config.yaml
n_layer: 17
d_model: 128
n_experts: 64
experts_per_token: 2
d_expert: 64
d_shared_expert: 0
activation: "swiglu"
moe_layers: [0, 1, 2, 3, 4, 5, 6, 7, 8, 9, 10, 11, 12, 13, 14, 15, 16]
n_empty_slots: 8
router_score: "softmax"
normalize_top_k: true
routed_scale: 1.0
balance_loss: 0.00161
balance_bias: true
router_logit_norm: 1.0
router_bias: true
init_std_router: 0.00703
lr_router: 0.00155
n_head: 4
n_kv_head: 4
head_dim: 32
vocab_size: 8192
norm: "rmsnorm"
norm_place: "pre"
norm_eps: 1e-06
positions: "rope"
rope_base: 10000.0
rope_fraction: 1.0
qk_norm: false
attn_scale: 0.177
tie_embeddings: false
parallel_block: false
init: "normal"
init_std_qkv: 0.0351
init_std_o: 0.0351
init_std_up: 0.0351
init_std_down: 0.0
optimizer: "soap_variant"
lr: 0.00348
lr_mult_qkv: 0.5
lr_mult_o: 1.03
beta1: 0.95
beta2: 0.98
lr_head: 0.0116
warmup_steps: 200
schedule: "cos"
final_lr_fraction: 0.0
batch_tokens: 32768
seq_len: 256
doc_mask: true
z_loss: 1e-05
train_tokens: 406500000
steps: 12406
dataset: "wikipedia_en"
Below are experts of layer 10 (counted from 0) of a mixture-of-experts language model. Rows are named router (the router's row for the expert), gate (a neuron's input weights, with its number), up (a neuron's input weights, with its number), down (a neuron's output weights, with its number) and show model dimensions 0-127. Each number is 128 + 32 x the weight over its row's rms, rounded and kept within 0 to 255. Numbers have three digits each.
After each expert's rows: a language model's description of what the expert responds to; "comes before" lists some tokens at least twice as common just after its tokens as in all text. This comes from a sample of Wikipedia text that the model never trained on. Tokens count by the router's weight.

# expert 60
router:154087145098093089202090099138184111136165098096121136142097142168100094130155175110104144097112168062111090123156150035078142154136159124158123159146096117142137121207148134059108157123097119138080108153146118150148062154145133124168143131117160104102164126102104123049146178120151084113120122174125119164069111105151128118167115129193118086133108064134109132130120086128069176099085
gate0:136084153176161088131116090166179125169110099185105193225095109162103105134110142069117169064078136084153147109131163111108149126123128148121190161116148146195120145140126129120184121125128074100141166165137096126159120172112123135124094128112142129117146128129133114123188100174092152165165108159152177171080185149110193110088124129179156085119142111136132133107114137195087129128056
up0:116083120094138076159115161107110099067104117164144103124150092122135141064150121084159064135084100163174099150112131126201141123103129127106129068121113103115087128102131086168154176122174176166193086099122127111165138136131097177145147093154072103144102126148131169149075082184144069154166121104138079112153159105123080163125126098143148147102141203094130100217096107152169142138132
down0:155148153073142111193104137136201163160172125052154122116132126077110166169173175089164163143146117135088082104184143105142165169081139154161129136177139127132124156089123100132111127098167152156091126151136133191166065136112140139132109159059065153136158122084118077152090183070161133170094166168109099141130090160149122167170125125144137069106106192120123124105089113136096149118112
gate1:107116191131129116188109132123113141159135103153146104132131162162177122117055086155135095114132148128087101131154094093042115174134075086150099083110216130083136159129081148112108126131127074159116119112121119105099107116140108176118092161076147139126170072111128115083145147124119102144158126179129113177151096098112148123179105092165179126125094095184141220072156180105109177125162
up1:116137138177185144077174156139157174148145173143073120196135067159113167138159137118137088150119146062143100112114139135236145149116140110086149157111115143154139098127136061128127095169172130115125114073066119136148163147194100035147145147150140108136112143126127122126104131076136115123122164066133129053125136153139110112120184112071107101126152202068107147118120137145135099118145
down1:111184051095140157161090130115137147142107176122163154135160142073125082130135140125128112109169124099091183165124085098140147166113119181127075169152140099089193173088108134151175112161173095160097145082112152123150099140167096144096117198070093156162133074124220146136112150102148091075146138156070098123078110127082115121095129161075124104129173152162135144122094111098164161137143
gate2:156136176120145125160146092176088074079065120149094159114128120130178170182159175142153166156106108175095137166132139146105113079104151167172135111159137076092148142158079136156135105178099092152132129132082107134078080113107115163104179167139097118138090104098042174116093141076098134157177123080144108142176129126154091162078092150113112113070102112082121182124090121112138095124072
up2:142117204181171163170094061120092093127086119111135174099093162118152108147107145106131152162123104119080149114090122068107117180113141122120125153186130113141111151143049148134180104142096123119190044114071159135089128091177110074100104119170151142073093118077049118102116129147125122127144154127166117100162154137166105135153095170143130131075055083167108162125137141144107143135124
down2:126143141191064138091155186109161181142130137158150131097179143105151150127173133103074103130066124127123143066163159105099183163123137122137169072185103100112127157095103155123143083137118148153160105166141102169093160125104078095163124118139142144063115178084125098100124110111158128125140182184114101151165135080147146132138135126140171216113153137141197149201068082143105138159133
Place and institution names. Final words of place or institution names, often after a comma or New/United, such as China, Wisconsin, States, University.
comes before: ",", ".", " |", "\n", " (", " and"

# expert 21
router:148110130163081176118089193142162070169101151177112169144181126141081131168123171140106112147147115144138142082151135126141186107155136133150085150116119138067126053069122134111201151114123094107118158086123062088130118111146100117117111109110152090140135152154081121128147145158138090150145100125087188109175086092199166146140203073208125142145145095088112158170123154163107110112124
gate2:125113083083117133114125130170121204103068139104106114107113137125111167160182168123138114178118104138141121116141112148086123057123140127167192189123104137140144155074071118083146089103128081135100127105177118127082160091178183089080095149138088163172137144145112144112051116159094144134127131068080162077137157156132155101178159078150150099172108097142083132100079088109120105183114
up2:154157160166099121151189161139117012133125163081082121177148110177146103102051128130117126072127153105120163091108163142195084158129083097128109139107098134128071101130144180165086129135116147196184089164137075164141129112147183165148114099069144118135099085128074146122119131139131155198101117140160128121136145151150114145108114140097126145113111178177157065121141163151161140135112
down2:088141109115142059161117139156144160128171144132158080116180161148142076101153125154085084127102191147128088131132150099141124144093144134152121109165106123086125110144148166126159160156095084169096154097182160150100105069187142068132120151106127130063098076120104145178212146127175170065116137102158111178157159142109144113105097145104137104171091153083184056123145138094161178113159
gate3:066119116134166096140123055177128163094115157105096107151118163058098229138105118172147146182126164099131131126154121108106132113133099141155152116167163143095127136164127121107156180104019089117116153084145117089079135109146128112151131151096123085087148149074146138089145128100101105098091124162102123099063106064145160087110094146152099195126160122134101131079115130066152114167112
up3:090162132109131154111145091154131182174140087148152144145131043117163115136121151075177116183135118061117161137124089083133209157157125121133142181123111173158133150136161099153115151095109126112103088140132176163167088152122194133102095145189103159083140088146096154144185109113142086139075133093172180109185112197108114105159139156109133114134118170141086189174157109114117161171151
down3:099172153164116138125118153140178121097064105173134153128156148135116127127102172105109172173147151066113153158168107097082124125115197120114158140056156137143105127094112123159130087148104174124136152135057100118139129114128099151108147102152075123180133116045091198046121124157153138103164090139046121141121126158146122084185168137086082143117126123148097135199131153091085076127113
gate4:156133126158178092107140175075121109092113128091115110150135149122130093155118148123111149093086065081116040138121201101132066115078064068139169156131144117155118068136122117083125070124143147108125141118162180083139151142129192118157105131153126126160114131123084138102122104142095146130127123079116179143074134118059173134152159102080125095161124104111125059046119138152163146072161
up4:097144126148186132154141154112151119142114087178125215116141093130167115140135106119134105165113154112224089073131108129172103135106191137095077161149128136163158087061089135123145183158155112119134138095082140117168131175137125066155137170128076098093107183076157144097123090115092052091136136173137121132098163101138123160140159133090140086109165089160086151148166103078131163086124
down4:131182094068096166108148146104058152148086135152074134085114134122113111106176118124136143168168083162124166106138157120092183145111167124070126162063201120165158098109113137124115116131076163150166125147122106176098143132095097098093109142135163121187109196104143154135165084131117101131090112132148168091073117137204113122169115134150187214156181112120142094116110134154105157173117
Name particles, accents. Name particles like al-, von, de, van, da, accented or non-Latin byte pieces like â, ç, and possessive apostrophes and "of".
comes before: "s", " the", "i", " la", "t", "n"

# expert 45
router:119164115123155097182189137201081196131110151085170142134142094098116148082186149114174151146074116102145136123154125176111155116145150113204129157109112131125167161163132084097110156172140182165071187133163113114132103192094164112140184131129098136111112115060102106134151115082149082087094138118097041162128121154117149055141109121150175079126128127123107079136119123107134118099133
gate5:179143092146144100089130109141139079177109189163212095115150065111124131057152155092104162114147085140143200125104120148173136106087112091144133095120190113131145124156114142114109166122108091175143155159113112122126137175109128164112151126217182156106119161079169134097146091115090151165178112105096127124150196100148127123143106136133102172163208131136100115163142178102186115112098
up5:142186141048151070164172138064137098064128120129176119120202105185161184139104129103156089083126128125101115127105140167110180134140136127099179120103137148119125130138134125096160136183132109166133125079130052153158143121164109098083121138104120151119119118070117172087100072148177161189086075084150156081084133163110143166126139134088136104128132106202143098161106109093108101114148
down5:075143062019115088145163173175116135181151126145087130142110140136130127164159161154169150085083154099126111164061122109107101144057120125095110149160072126121109069110099150119053143177133157162099175143136137098127094113181119119120115197169157115123163061076092142099133096116119159140099138132168115123091117125136145095142072074107102142139142102139150116101131081146122073103113
gate6:139164168159140059149084069153121117107162137166096209108142067140164133134142137136127200072094104102074145101123141087119147149173131138187108152099127145128123105157106156144139114137137130181135120086108159041061205126099083169160090108147129184099111118111119113135141148137159119142091083141132100124119189154152112109180105080150132101113088128109177137090065124108140130185093
up6:127125078126126147125113104204112155077153137117088136074145128057129103100130111123112179103083099119125162114127149168089150124121113179099115092100102206138160096143111149143123133131106179168146117055131157120058124205119132094143091149112162184138149159102174152131161120133136130174070129088147107141178130146089050099199177136173180110136137091116150162070172132143134146115130
down6:150149138122113139140143064128060075080139149163093090072121084105190111110164145173127116151166163159133144069147130158141157152121131067126117177120173120107159177116092173168105173166137166127174109103106093153131155106089119109156132165193162155115102149177077118115123116174057106139164130146121076194135139128092119115095155116083135199102133146151176104164109075121121178117100
gate7:118120162146148163109136151165108191107153103126117133114117125100164133106106133155120133119158168150164065090114087138079145149118152158152149160119135153140170103106113080128138068075101144164112073158122170141149118127158092180111151109172118138131105161061136127165173079117136105129085114100224108122107116119161172081124123073053161191080094139143102120116042086117130147043135
up7:168143131144155197142136155144117166060137138105162154128039127109117143080102130184042150153140185166152138106102097115124122149139131112116122180110111146178099111138140102132170061108106103197136106115117205115134121104165120145112101088150162140092139128093123097146135084128149078157115119110192122166127151118120141127133156100100205147123074104120059120160078111164113164049131
down7:067146133126125072162105121085120139169076125098129090140096082166133106134172134076147186103145124175083133165123176094111179131137119046157121098094145110156130132114141093124194079074096128172102144141055116127118123130186138057101144130120154127094127114146171129158117092079076101096138175118138150129129130104145116136065107131151106116154158170104119080139182201067135181102135
Noun plural endings. Suffixes and plural noun endings such as -ism, -ations, -ions, -ings, and nouns like women, areas, events, plus mid-word m pieces.
comes before: ".", " of", ",", " and", " in", " for"

# expert 30
router:136068130140131069138188159087149123114074161122092091142074097173115155129132104172065125097149142140185091139164063091097108087133174124165132172125100123116153108174118077111098185122095162146114092136147143135135107173169183201156140103132146137109148199127171087088177118161125139120170147144124139135116143156114126137136143171092185135078078165110110092160126077105136174086175
gate5:140145168115120183115073146181173155153135166120118153131125109097118114179169179126123071129117175174125092150134186130119138153043189196072176175078127101194116089105095125099136136119141102147170135108098145124102155131066066126116167081156079133073128117144146111111095086105158179132133083124126147125198156130085103131133142120099123134158114150089112176154093139080129172134106
up5:097117105115120061099108154149150202162112148095082095143128153090092138164182144132116124125087182184143063120120133142123093180120122150126128110145124121183165119122081073079150163032099134122116048106154140131126128140097109180109135083130122166104101060122147102146132060126167138086085077135138165151176173105072132123090139121127141097147100156183131131121128160078105132173106
down5:128111112114121123151150114117080080109125116175136108111160146130098106088130176181151093135205172121167131141099066143172100051114125116150182176090138148127110182117169141097088133114132130101120114170170170129164167160174143090112101170150148094125122147097064173133118151096061117168147151135042130156128172155101139121157057127130093124157112073195120085136163143137155159155171
gate6:139141097100166118142128138124118134100126176130108133123196100115126141155108176083118145120121118128097125122123149130094140132115121107208167189093125070073164205173142119084138120184105135131093137121095126137102086201088087102136115148159118165121100096138164064142139110163112138163121151088184176199095094112098112089103151124141160069140096084119152095182168061070120063115117
up6:105121123167119088134078103069102097095138143124098124096124116164086152106159133103099143140077127107086121137118159091137155111120091110181095105140129124115197146120127115113156106135099120178118146167145138170112108068136165136164135136069109145178098052115146125108103113152100138107085103085123074066114118136056116129166089124154063127028057069100120189160155128117131092175083
down6:173120137155114117090117101078128163132128124075123137126129133144151124145090138171087109173085144125161145142159140143176093075093089164125103156153161071133101162072122097133157111154121121126115123131128140114164108116047088135166163068130104125071101036062062092150103100120110120165117139103062178142128094144101102074140184112079157106081150162110095082175116138129102126124202
gate7:138164131116122099134162160175140152106144116130104113120076116109094095125128161100072153132147143156078089092098088091148167163128114175164066097074127114124126116143144101128137123077099104198102120095160181123086126112159075172198150121175129062140130124152108074153147108147101210130148155175099120128061106149140150076148155100053182099163120080095076106095127122099175135140127
up7:147133147156145109141160136190106121143136155137124143083105073148125095104143156118115131124126153124064095129113092104110229153118142169137094116093157109108120087154129090111170112098122099165153163135150159111093133140120082203165153065205129098152117111172135098082122078115116170097156171159118152155078114175168130113119170154050211114147153102116119070121093100084107168176111
down7:114135115111090189108071088128153164139080163153126129096166118173137168150117156096128143131116136121159122169137153056104146214149117138166075096094132123182085195092130122121128130126067191144128139129144119132145171154141103142108103084148170097138162146131195092111091073128073081145185132171154085094094129141098118137164160160103150147078141111135087196102084157123095144192125
Numeric table closers. Percent signs, closing parentheses and braces, units like km and mi, and decimal digits in statistics tables and coordinates.
comes before: " |", "\n", "%", " (", ")", " km"

# expert 15
router:106096068143142116163154141159168109145112154063101081173127094086078111106136116098149174183100166111106130110084128140094098131091110071145132143049154140122109094065132150100168103111088154130094084120119116125159117101124135155098099114113086095098155194076159156101076131137141120162071095161150154102084133166120124183105140110104115092120169073041135168148159116133091186089104
gate0:111129130133107131117110116161120130056094107075129162106122120199113139159102106121156169104132107133146116090103164114161138109103086213127117075127187036131122111185158096067151090138148122175119099106177055141113176095133141097112107116119090106124135061111120077195110163119109128106171077144183060130149129138160119126167118102141151099121103126097143127085182073123167167138117
up0:114108112141102136105123107142122128070089069075122150114102117191132160146108089141162187095117111136146127119106190157131128099101066219139113068118219049124150121159158106096123089120124083152118095085166079145137154127164141115123100116126112107120120100113129062185133161133091160116147075133152081143127139176169141152170101091129156099145091091119170125053178114137161153134102
down0:126111126075159086077108089093140159130136151072103113135117127143137161131100094111140094129127180136134154132112173095096113154084130125172111187107110098107109131001128129144147116137111187118115114083110109100102114100135118124135154134219093074152103130151110138126138125164152122120111093163105151123156122159175121128090118126032112120064182145091116142192164153167038139129175
gate1:120147177119120128157129137085108157177082182092179150147162130141099160140119170116091149094191086105101160169083147146125137085110074127089112163089120121154102100156132166140148155135119199137174134140164139081116101179157097170086146123155105218179120106171082113130111131198187131112131110090147087045152116141130127164171143065109140109137092158170124186157140151128153140118112
up1:089111108142126128090106135148148084071193081158092085120116137123166127091132107136169140166089189138158101110158099122133083138121197112168135098183129120105164171117143103100125090133140058106099134132084143188136152057103156058190123121105154036109140150102143146108103138091073116140098165150103192169095156126150140097091114189127112157107158123084131067099109106151118124133122
down1:117141144116105127156142144144094130112156141135154136093191150149150125159077125146078142101173093148132118175127123110156140139161110170136134172140081129029142082193143160133132124123165109120128172134186148080104121162121086171137181140213107192150105100155147124159112145123009141092131144093130139092173176186070170151115147151123139189137128150164093139120094135106155143088135
gate2:160129142158145097147136147152124143175196124104160160121046090147117102112069143191149139148079167151163063150099144112123075091152114160095118130083158107149148145140092129152133127167142135126099130122106166075153129098153156146040183178136152110169172125156137104166078175137102101091059115143172121074165169103179158113109152153101128129070100136176083155137138143133180134151159
up2:141102120054126181120081078107089111093124085150124110121123107141188117162081108114111090089076137106105171158148071101139131117112150115102125103182148082114099113087119165101079100161186212127121087108171109145083137108071197126165137155146075156082110092158128088148139200098161147190147099102093136115127179105123120103117139083152115119126103137091155148129136125125123175052122
down2:107068103128085178108162137101139149128099120116129184148086125117151075080067155157074119171078174105128126169117140100102136092163124111109145119168134147074081119116168113095118163144145153095147089131161109172144106136122100135073164201129176117140120116079103125126097194086106119158086204141101088125136127122168161125095117086181100132074156131131094136160093217171131164120084
Line breaks. Newline tokens ending infobox lines, headings, paragraphs and table rows, such as after "= Achrafieh =" or "New York City".
comes before: "|", "-", "\n", "The", "|---|---|---|---|---|---|", "|---|---|---|---|---|"

# expert 40
router:079196102149137048095137132082130107102110160123133089214091117123150102158144101138161143130150085129147171175064131099137135150060102139111055090138166131173137148122080132131172131096163066150158141097143132165093182116078101145144093160100107147126125105150152121166107080179121130157091113118147111119176148141174170048160077110095169085104142069161125122120090115136128125141130
gate2:098157134128136146104175093214206067116102108131131137118174172157045142123073074170118081133175086147105169114075113146129113128140094134075123146119100140098145180108128141119165077132117142189076155094149129125162154179129105127115044114119096066164088147117151092153146147144121125170141130143052067160142114089126130150108131134141146110151127096128116192173170110120113138129125
up2:146107144110080117185109064112084154057089128151127082138105167096153119110176130122154129150137152159190155110127108172121200163146170195117147178076100167103082109150126122118102129167157121066137108128146112133070166122130143111170148088176128191202141097114105077068108091125109137076126161160121127138107170127143137113086189115158131085177109111080135160108156152120095137172126
down2:163142127158162149145138070137085134106092134181129120144117163104114155094144129129160106163109127107124080146146111083153188102141149209113163108144130140057148149119105094179113076082100170102088125094146148150155124082104141167199174089097093121113197114120121114115139095149129111144124187126136115143114179059148180111060080124100150091133189089179154126164135205141104166107116
gate3:115130131139119150124118076165077095114096132069101137117099172141166179112132110106170121107143084131141180131157084181087127128111157193132122093171099138080120131161118147135106140070098199120072132157089145101153145209109135145139109147086074155122107094137168141182154189208120106063154156158111120159106117169126096088096179114129153086096150154088098152109114134128123138211119
up3:125123110077176118144128191107150092174166137117178188121136117141120108133163183116091129153097140113172122125129158157139127166174094077081142154115171166180110126124089124156170117113127158169123119166095157155128035067123180113108137061133161154172164131120119126114056154120172129177113134115145145061129134137115148141112118189121174184089104113205198143144142137144157113111093
down3:117195118153159129153118126134108098125114128115148141093131124130103078144104141155169079154109177195115186121138144066146082133172126113143059114123077147089177100128065163081138155143175131192123141123117209151128076132078120150137174177142088135198150158165152112122119176093127125170157123093132112081179113160136143145144098189136158129143112117198146085090062122145135096108129
gate4:173148090165150144152077111058216154079159150126157075109123112159100204113083093131164134109117139149144108087185105127136116124146097164163144062140131111147067121132100148191111115149157127148121152117099105130120149132074116124140046178118107160160139173072095126176154113129096088141170140131154140129114101125158090112075086158161169155137111120110183124091103160113063158137181
up4:156051142180165126116108162125146109199173175082070120092089119125119129111083095128093148142128084099053128126154164117091110122128104072113159117146173151145083139069152064155096145132176115167129165113151134107138085126153127113168174161159202108108103173134127136159159120087050059158101186110127165120156124132149162148088140049091129151135127115110098098143151131106131129124143
down4:135056094161161106142102139118151129144099204124152117131065066110078165087181140098108153128181132119136077153168144162064074128165141160167131128114106128071150112130170140183094146137126126115167119123110115132108128096172058129115128129165108118149127123078143174163074143134081094095152159132120163131121160157177140138136115095126121164159146121102151148041152221088132189105115
Section and sentence ends. Closing == of wiki headings, line breaks, sentence-final periods and closing quotes or brackets, plus table separators and taxobox labels.
comes before: "\n", "==", "===", " The", "The", " He"

# expert 24
router:101155152076173123139152116108133197108130168127103104087115115181110134096161154178135092118155123056125147098082162140110122190170073125163155141168109114098122140061082095119085162124114112065082129111080087103084138109076175197135099104103186158104132113128170138093100116087139114155120167092163170065100109160130096094097154148163094083149156150169097109131087162133122111154100
gate5:103113170152146096095111076118122113078170122107158150137138139148101183101166123131125130168104133104106171168108163079090166141188078144077172165098125156108130115158135085115169126129184100099144107088118162116092178109126104195197096117111148180111113094097149117128094109186134111131135198179152139079171137124137133123106136163168073148029144187140154167106107083142101124137093
up5:130118130100080174104110170144113150150098069148082140085070157134122152080133168087040135120174120119116118094161112119188126099091132097149097171063092117147115090171138159151144052130096095161134155126162104205123130144111130071116170117146143109141155123128099125153100116132182102128105125107136146120091142107178114149138215094063113201150177153106131172143110150095109106118182
down5:154168138180074150142151113163123100063139092121120114168151109175161121072095127153113129146104093128117159110127109103146136126198077126048096182188141138093134127080132167139145128181090110099149136124131181111124068124100152173159095093085136133117144120120102130098096188158114087109163146097125109113083178147136192080183138144151110109053081138123146116154087123073141082179090
gate6:102128089142124133136148086169143135118150076042113139167052167108151120108170119075137143174123174150152094127142154117144090139152094095085057184158146128135134091103135114106075146120113106106125153139115145097068135124121160070173100132147171145137155141143057135151148045089112101133129135146104161092090127167121102066101157150118135106153113143184170183154122139157072085064171
up6:147159092141154159167182130097074137074144069080127119096098075095088102117153140091103165108103153089130119081140118125128137153048182092126129088150172096142130083110121160111110131117062135122152122131123192167112121102141118121134104123093127109157155144053086126137131128126142086184141067088143168105078112143127037074121118149155127135188155110087144064084104127141139086075151
down6:077178060127095182149157137079141112151149133125061091134093139130135109139148147131126132181162129141114060109097165131139123129101098174150057091094109181111120124105084184143129072153131124089136138170131096159046087046123094115197143130137125109180070092130120106120165116086124103177109125093075127120169088097149106097172099183132118106111149157121128127072152146106161138104112
gate7:163092129122112093175127132088092148120104142139098131138075146103126123164180076138160095107131128128071111098040075117088184153146054146093137068162084129108147121147104128132146096153131110154129222120088148158129169126152147175065152107094091111152174128191152140173117112137132145174171137116097162144129171114099157106114115209178147103126129142125154148121060158133077091148124
up7:201108130114084128150156136090084134138095156126110150158089125099120081114173088160139123128125128119081123097036073115096164132116091160147124065164075116117160131165116113131141103147106159161104218095115126157121182089145185162070116150086078138120185140130124105166139117154141121116180111130105166131117174170100155107048065190103098079101154116103138133109101124169120124149104
down7:119102110079194103140139154156165120117143123145122194113128094125179123200130096134094157147132144140076099132126178119100135139188110088134122208084155174110084106163088150118104133056193114159141173094083181070133127176158123150181134141149146109091180106170181150171081125119152133130183133130111138137116126168075136106115117164083118137167134122078115121131112152168210115149137
Year digits. Digits inside years, especially the second digit after an en dash or leading 1 or 2, such as 1856–1932, 2008, 2020s.
comes before: "0", "1", "9", "2", "8", "7"

# expert 2
router:110181103114094120132143151137126179162151156169107108182133118101147108152147138061090102096135095130141132111135179164065106105174184130154180136132136170151119084170137112151114132142127155128117134142079212196087190183095125148112145195080136097185125192082122098097158128172122128118155115162179069099141124131143101100144117129106111127162107072089130169149132055119084159150148
gate5:134206121115155098102147123144083166142145153138118113163111146108155149160128168144155100113161138133117104172100122124113144145141119187145089114131183145147171121198180123116137134059144138109147144166080108123115078144162151193146165165116115061158101163095064090127144180137092116129130118164197074071119111200159065090174177123110150091141148148156096132156179160120160075146145
up5:099144171077097176118097124134167098073164153133144170082122084133129131103134135109115123159157177112092098077106125098078100120127147097099091152172069070124200160131094134178150075164141068147108129084176151169125149106152112090180107090182126167110199113108108144107111137177154183116154111086055142110130168077167116164099149130138099128114115118063108133122121100179091112136125
down5:111146073101079194108124141145149096174087109111153129080123122123139107147139147139117140079110098136134152141135118143083142164134131123114113194196091031146142181156133138113108086106161085062173137120127138154180098125125086096117116132162085122150096104102092086135125123106048081116120192136132120081152198070099097147155152172140102179118176084150147160107102151161152182124100
gate6:153176157135165128147085148129150132103192125142185140172121109119129101085107116123142074153155129126084120143121117103047157165154169149084102123186153165123134100179138143138158099179117123169147116112158126218080174147128064114136113146132102137118116159107117093074127129093178066179123059126170112079172117163132122155088146101131098126171199148185097121160110150107157107067145
up6:136107107117115106179101163146112138110150143084149120136125142079140130118179087100129068103133083114055152092153105164144161114120171156065109097172154107058167192117168115141072114156134126142179140143052124102162110097151161157118156149178094060073146124055138157110134118095089102148126149138174057123174102100195116122126154140100149115159092125134117170133083147154175099108114
down6:142129099119122112134138160134177121100138115108123094120074076107151154169173132100086172109105101140093110056151138124122116155135128123119104157151089158195099157102129133119170133124100114133159162111144112087173093116103113126125113153119102161065129196118148158177093141097106172113128122092195146115115050152094161104108054154126190116164138184191119143041101168109147073098061
gate7:108166094129110154112112105159104137072127120161186133143115137125210108152111180162131125141127086090127097151154109141091130058181163138110177094147083078115132159125104178131132135097117072113129204093090093102138117126132185105166152193082113136195139079073181156097143140155089091134102085167120090148099150140127120140098130107102164127139062059156103133169117096101095168101118
up7:098126137148113085143147156119083156130122183129174124129189142142158106163162133102118156143106119086095113118170205136144121124096088159169188123158090136095170129105109172114188143146139152153192131110153146134070174117161190171118184134075156110205121068092118117134082133101110146197139114090129130109139135113098163038124131177138151129137086101182114083097115097139112141130069
down7:200138210114120170101152114209167086112202113131138173172123098126113137085127117093168140173159049147145120108151059092130158155137104113108078170121147060087099158141151115137162165151125146150137133081131156173131105164196113159136164103128157175131091115075144141128049154157157133124104147092084119158130142130162145125096135137159137086106131127082079132110109149102168095132147
Wiki section headers. Section heading words and table header rows after == or line breaks, such as Personal, Career, See also, |---|---|.
comes before: "\n", "==", " ==", "===", " also", " %"

# expert 48
router:140130136096099147092091161112104093154096119144124174181193167179094168131105141197179165086099095084156090155139144132094137199122080121154157084167174114149087126169114135105195140175141082169129115097155157152102138095147150170142106105156137209132146125116183099136140157091153143122131106080073128118113127118067093069107152166120122136109103134155108106139125131116132057061165
gate1:066110090138108130081137163166120077171170124165165135170154116103119113111169141187119186152116167116111126175110117093152108157126131176128081108112196147114120104174112144170124155103173110132156149107175174089056107127140065149199171160110113157158134161163059161187110109129169128157108062103098067148153141104150102100120133140141095100110176165068110123129134086117131112112083
up1:161185145167101159157144103087123208163157127099130122096064152138135118077073093103182129127141058115212131078117135168063158121140141117143162146154061125120158184121129166098103161134082151096117078160125119178195162141115159095131118146162107113122138116140127143091121130161117188094126170203150173121146036132125108150122122134114136108118105128130145138127108125180189137140128
down1:092114121079114152116105080221151073116194089097174141120104079094154085079083165123193063177139082130107102107153126139153120170106113128150111089114138130098147152084105100123132120164138151121118075149132179111156123099145063177092134146131130155124130184081132154136122133142090070139092186106094089150142132112113062089147126145175142124159119094059151109194141163145128120121140
gate2:140162171095143129144122150092110145129078117082167178148121201126144139151145140141203137113149094119126130164128124141075118130074139152108089106176164111142087109117128177128187154132166107135170145113155140114121192051111166124133161119126124179158086160167077101195119113086109166119122107194098161105093163177154154101183134134139119106115157100126190109203149128144109096075062
up2:105175163132132167110152179146125107122131125147046087105136121154135162122103118140084099151090202165146170126156123091163099085127124110130160172077075156160099111182155100130111108156049126097068097089096161143106079101172083121124166152168144081153102101149167185132149149149141125170090129154164090181178103156178101186150095163126158125158116143075113146105124155167165098126154
down2:160125162126147133140150153118115193146221147076155087133128128136142105149153184065082114114114159122101109104086149123170177172138118104119072159157182079128159154132107102176142066099157094157071129143064127131132172078155120090101133157154183118168101091155119152125062150136033121134164130101160085117126140149140129128154101094116134195091152137158110137123120163092132116067113
gate3:131128103107141120138168154138114138157105084166091133208065188085109104128097171105123035100196131137096160145151118121056148125111080121051166120126150110126155097128121131179117142098119095186098077141082102095148091094136161166073159077173079158169157118127140110166089122093082123064113141157133108147115106116086117137120179090182136116137114149153155138083119109123139154121161
up3:148122135131166126112100128083135137147093182112096158161113153040166114162108117136152175159071109131101125132116116089134123119142107110206172131171087147107052184136127134114078098084119198111120117052161117054103139162130157095131134098092086161070107119110112084112110097140133159133092112161131150083128069166176096148114182117101156110120126127085090101093123171139135072086161
down3:184118165115159101104141130133094181142141155116147157117141161105166115102153094132166139155146142138149164108125199107131115137120172210101139113126120157076155110106157132072106125131099120090144089122166128104139147060159186206111144125166198149128041151090113198186124104102145160125107116111121116110083165110115157148101177077115102132194136114189125101096102103154154055141132
Table cell separators. Pipes, colons, commas and heading marks right after a year or number in tables and lists, such as 1992 |, 2015–2020:.
comes before: " ", "\n", ")", " —", "N", " –"